config = dict(
    d_model=384,
    d_expert=128,
    d_shared_expert=0,
    activation='swiglu',
    moe_layers=[2, 3, 4, 5, 6, 7, 8],
    normalize_top_k=True,
    balance_bias=False,
    init_std_router=0.0395,
    vocab_size=8192,
    tie_embeddings=False,
    beta1=0.95,
    beta2=0.98,
    seq_len=1024,
)
Below are experts of layer 2 (counted from 0) of a mixture-of-experts language model. Rows are named down (a neuron's output weights, with its number) and show model dimensions 128-159. Each number is 200 + 40 x the weight over its row's rms, rounded and kept within 0 to 999.
Before each expert's rows: "comes before" lists some tokens at least twice as common just after its tokens as in all text. This comes from a sample of Wikipedia text that the model never trained on. Tokens count by the router's weight.

# expert 187
comes before: "s", "t", "A", "re", "m", "ll"
down0,169,308,154,203,177,203,217,191,282,168,210,212,184,179,134,238,185,162,169,135,189,158,171,253,112,182,241,205,169,239,183,278
down1,181,216,181,205,222,325,235,170,195,210,205,235,136,178,296,192,227,210,210,194,248,223,125,266,220,230,143,236,226,212,166,174
down2,203,227,245,194,220,181,224,138,134,203,281,193,242,179,242,243,150,205,208,226,266,206,263,161,181,150,147,181,246,140,116,191
down3,212,141,167,190,175,218,237,175,202,236,232,117,184,146,236,207,239,234,161,227,208,243,165,212,129,227,201,204,186,184,180,142
down4,243,214,136,170,239,247,181,166,217,195,165,210,229,203,188,216,205,298,200,212,246,227,281,160,188,136,237,277,178,191,256,226
down5,183,198,246,204,240,187,167,254,198,247,205,187,178,235,210,131,240,203,225,237,187,140,238,194,185,180,219,161,161,201,195,235
down6,234,196,187,169,262,159,217,197,193,173,208,205,172,129,193,179,171,220,175,177,199,189,185,180,231,151,208,216,186,188,240,221
down7,247,235,211,192,185,214,251,274,86,226,225,169,157,180,187,231,208,217,188,203,144,146,222,135,225,201,245,181,188,142,159,226
down8,171,181,185,136,225,235,168,287,239,185,153,206,230,159,261,157,306,239,198,227,175,186,222,125,164,185,185,157,170,234,197,148
down9,247,256,156,266,211,181,143,135,151,97,189,258,203,185,191,94,221,197,175,237,246,201,200,227,186,246,233,241,155,208,238,165

# expert 77
comes before: "–", " |", ")", ",", ".", "),"
down0,222,236,133,117,211,199,198,188,153,231,153,168,191,118,238,172,134,161,221,182,193,151,215,173,216,164,253,198,193,247,173,264
down1,262,195,189,185,215,209,190,212,249,140,180,129,242,207,238,200,98,194,203,150,147,220,186,153,219,191,185,204,158,201,243,197
down2,161,216,189,188,210,168,153,135,142,205,272,227,205,203,161,216,191,218,232,240,192,194,257,257,129,187,151,280,214,207,136,189
down3,163,208,206,172,161,162,179,149,270,191,207,184,186,236,136,225,320,162,217,183,167,208,145,255,201,270,215,126,238,221,181,176
down4,271,232,139,209,156,269,258,148,205,146,214,151,176,163,248,203,217,184,214,303,192,208,182,207,261,198,186,262,190,181,255,207
down5,219,169,259,215,178,225,187,189,175,246,176,206,252,185,188,195,220,246,222,175,193,194,209,168,213,196,209,280,275,184,210,175
down6,201,170,196,200,182,271,180,156,144,212,283,129,250,202,164,156,248,237,224,194,192,182,161,181,182,189,184,251,163,256,243,165
down7,230,199,214,269,193,225,139,219,185,234,137,166,197,164,235,206,229,168,188,171,191,190,216,240,228,256,144,187,206,214,225,188
down8,206,172,169,137,231,221,142,197,211,196,272,143,174,138,104,269,186,235,254,258,212,78,241,212,235,239,165,220,246,141,120,223
down9,224,174,207,126,137,142,235,231,206,181,179,248,216,171,174,200,198,176,193,196,79,186,261,233,226,168,195,164,193,198,168,188

# expert 102
comes before: " ", " and", " the", " he", " which", " but"
down0,207,153,210,174,197,214,220,192,222,212,177,221,204,216,148,176,153,191,193,225,233,231,177,127,209,156,256,215,168,210,163,221
down1,174,202,203,250,227,221,205,194,210,208,206,166,172,225,286,241,275,258,256,168,205,125,269,248,203,260,112,152,260,174,183,276
down2,221,198,127,199,244,198,291,259,219,156,191,180,194,191,167,195,206,245,220,266,219,219,234,204,205,224,159,227,165,230,197,277
down3,189,222,216,268,192,192,173,208,206,223,163,212,246,209,140,195,164,169,180,241,183,183,227,255,253,235,189,137,190,180,179,197
down4,193,188,121,266,246,233,184,210,273,189,194,184,211,238,164,255,200,277,196,199,236,201,208,204,171,236,211,256,241,237,202,214
down5,180,196,109,238,200,200,234,153,155,271,246,145,237,197,170,266,183,222,158,212,169,202,201,229,252,220,186,181,159,204,255,252
down6,175,199,223,262,182,245,164,157,180,226,184,217,233,256,200,211,173,216,210,234,206,261,217,232,194,171,269,184,254,204,176,180
down7,157,170,244,237,269,162,211,205,150,185,178,242,142,198,195,178,234,180,161,193,155,179,171,138,177,221,248,256,189,232,207,152
down8,178,182,144,200,192,203,135,215,236,218,220,202,202,147,189,224,144,267,224,136,153,220,173,177,190,233,176,207,232,197,164,174
down9,148,163,202,209,232,242,238,108,228,221,228,131,158,234,196,185,238,285,247,130,244,155,173,218,205,192,174,169,251,153,147,268

# expert 101
comes before: " was", " is", " a", " had", " well", " has"
down0,176,122,202,240,251,281,208,190,84,202,173,205,163,237,166,257,222,224,217,162,116,213,148,156,148,150,167,218,281,226,164,159
down1,198,151,198,148,227,179,196,218,230,171,210,176,190,255,271,171,214,106,236,199,188,236,180,210,197,257,187,157,196,136,186,190
down2,165,184,183,276,220,285,179,247,225,183,181,208,193,171,229,216,114,229,202,157,171,82,176,202,182,194,217,264,258,229,166,231
down3,221,203,159,254,262,216,285,167,136,209,210,165,174,232,201,208,238,183,203,257,214,184,239,254,195,248,288,181,208,125,147,255
down4,166,217,240,138,199,205,227,248,171,163,192,301,233,236,166,239,149,251,224,153,297,185,202,178,200,214,212,187,149,215,190,240
down5,254,175,166,128,150,246,159,188,251,228,216,161,242,271,240,168,177,138,210,216,163,196,265,212,251,178,137,200,205,213,244,215
down6,197,267,164,207,249,256,184,215,172,203,210,214,268,170,150,182,108,187,155,227,209,205,212,143,270,188,120,226,226,213,142,159
down7,173,168,152,136,176,132,147,166,190,212,250,219,264,305,227,165,224,154,175,288,191,206,139,141,202,190,179,197,150,160,164,231
down8,258,190,142,286,227,244,211,169,248,263,291,218,218,180,230,138,219,230,205,232,213,140,172,187,246,128,170,220,142,169,162,206
down9,169,231,259,139,201,160,182,210,207,201,164,239,211,229,225,175,219,218,236,207,239,195,282,164,251,167,159,248,230,274,238,164

# expert 36
comes before: " |", "0", ",", ".", ";", "–"
down0,222,272,202,242,205,187,195,226,236,129,134,237,211,148,235,226,262,175,154,237,194,232,205,204,228,236,189,191,157,312,194,152
down1,179,195,211,143,238,265,227,108,289,247,166,127,150,230,243,216,249,228,202,129,231,210,159,186,184,278,195,208,158,213,250,203
down2,144,255,142,296,223,176,181,262,149,164,195,261,181,137,175,165,227,167,152,192,253,177,172,156,151,267,302,186,194,164,229,260
down3,132,129,205,192,126,178,154,225,133,127,188,250,144,232,115,266,142,154,237,136,158,250,195,208,186,258,193,250,215,174,153,209
down4,267,221,262,172,172,215,157,233,193,235,193,223,212,173,184,271,193,88,206,164,206,167,127,169,207,169,268,243,240,151,239,238
down5,203,192,167,156,292,174,158,162,235,246,154,196,166,242,144,132,161,207,215,188,245,249,223,236,136,215,240,228,217,279,242,249
down6,232,238,278,235,208,236,221,245,176,135,219,124,246,208,303,183,146,178,227,183,262,234,188,212,99,226,153,194,135,229,144,218
down7,196,216,225,169,244,242,164,191,181,219,214,172,187,241,247,201,191,269,220,251,324,170,114,190,118,210,156,241,145,237,257,102
down8,178,222,182,151,212,256,235,215,254,230,211,213,201,225,191,213,246,146,183,219,246,161,156,166,233,242,234,220,262,189,165,158
down9,178,227,201,200,303,249,191,153,167,172,207,166,190,187,230,176,189,261,229,210,209,239,187,216,198,184,175,204,190,217,202,219

# expert 37
comes before: " |", "°", "′", "0", "5", "7"
down0,222,193,229,165,136,197,188,258,269,179,180,232,197,223,276,278,214,151,215,164,226,264,218,221,308,160,197,157,225,231,177,221
down1,226,145,205,233,242,271,239,184,205,275,228,177,202,218,121,265,186,259,158,242,171,149,246,250,176,195,207,158,163,203,284,135
down2,260,248,193,305,255,197,204,206,151,144,240,184,228,202,133,222,186,199,211,192,231,181,231,209,173,166,177,187,231,263,224,213
down3,211,192,152,181,204,219,264,217,252,177,214,178,174,226,217,209,177,130,217,174,183,142,234,136,253,200,182,252,198,185,208,240
down4,212,223,239,229,195,148,171,313,219,207,186,189,240,199,177,169,209,212,188,226,207,224,216,212,190,212,213,140,201,189,205,179
down5,178,215,152,145,173,241,154,260,241,200,231,205,183,186,200,219,228,184,216,150,183,173,222,240,216,205,125,232,213,251,198,172
down6,224,255,260,223,201,195,220,113,285,198,190,205,140,172,227,233,239,145,125,229,167,146,249,173,220,223,159,267,176,201,179,209
down7,114,201,218,144,182,144,223,103,195,237,203,210,235,236,209,207,198,192,207,223,178,232,212,162,229,157,233,178,265,170,242,261
down8,175,196,252,218,153,193,225,224,124,133,235,195,269,246,234,140,221,223,213,232,138,137,191,248,197,241,250,202,124,178,133,211
down9,221,196,264,186,178,194,214,210,283,137,213,264,208,154,191,199,220,138,214,191,157,205,218,164,188,236,117,186,206,256,247,263

# expert 188
comes before: ".", "PL", "in", "B", "V", "y"
down3,147,194,256,253,210,180,199,219,187,203,189,178,236,254,235,168,271,199,163,207,123,117,162,201,216,185,251,165,127,196,177,141
down4,242,236,158,173,228,257,167,133,233,185,221,188,231,222,204,219,208,202,237,279,228,228,232,309,180,201,239,151,211,248,141,150
down5,216,211,148,146,250,174,146,179,205,214,246,261,236,175,228,211,163,234,165,201,226,246,136,241,190,133,134,205,190,216,200,193
down6,259,182,136,141,258,214,216,183,190,190,163,203,185,231,205,226,158,243,203,126,197,199,301,174,252,165,199,167,96,229,163,148
down7,283,164,204,204,152,242,206,203,225,300,264,214,206,204,209,192,250,200,165,250,207,146,201,194,209,193,208,180,245,250,203,246
down8,204,226,191,202,138,253,238,209,256,262,132,197,322,283,184,167,231,188,232,167,135,91,171,187,225,255,227,218,138,200,239,168
down9,242,274,250,250,272,272,192,279,200,175,177,249,178,189,166,220,174,183,212,193,216,228,241,224,213,131,143,257,216,258,188,198
down10,208,152,152,182,190,226,169,208,265,171,255,226,214,213,203,223,170,223,162,293,227,168,213,236,167,110,191,174,173,212,231,203
down11,171,159,286,140,223,269,223,215,206,247,165,245,226,201,228,284,208,149,252,242,198,229,173,200,177,236,218,208,183,148,253,262
down12,192,162,257,192,180,177,205,178,190,182,281,268,273,224,174,190,190,231,208,172,150,173,271,204,127,119,204,243,179,117,230,198

# expert 168
comes before: " he", " the", " it", " they", " was", " she"
down0,192,244,115,240,209,220,199,141,177,169,214,135,248,178,263,153,222,208,189,280,238,210,217,139,176,159,149,255,249,158,223,232
down1,157,81,189,180,206,163,193,175,191,167,178,238,194,183,253,196,149,172,235,205,213,220,156,232,214,150,155,196,241,269,211,150
down2,252,257,238,166,235,187,171,191,173,145,153,247,155,234,236,264,129,131,209,214,159,167,177,278,205,169,184,195,210,208,260,145
down3,155,189,165,251,163,175,196,225,229,203,122,211,202,228,286,222,141,159,262,223,227,237,123,169,271,155,224,185,154,266,192,201
down4,181,173,205,177,225,195,154,171,225,212,176,211,178,195,239,186,140,261,198,173,162,163,209,188,206,232,271,217,147,249,164,156
down5,200,229,120,247,201,184,246,251,258,237,173,170,230,207,203,220,169,162,216,143,193,202,115,167,172,118,126,202,194,154,197,220
down6,260,164,199,212,182,224,160,197,180,235,195,202,173,171,188,166,208,266,178,199,275,201,216,187,189,229,141,195,134,276,183,237
down7,234,211,212,215,191,198,169,238,186,200,221,219,188,243,199,185,235,132,160,232,200,272,206,174,191,218,261,148,141,210,210,185
down8,181,222,164,262,251,251,211,179,267,179,195,206,193,167,228,218,229,193,251,192,274,216,200,199,209,224,137,183,159,213,201,225
down9,188,220,259,176,270,236,190,249,206,163,229,142,164,179,206,182,251,190,154,204,217,141,247,203,166,286,174,168,194,179,224,269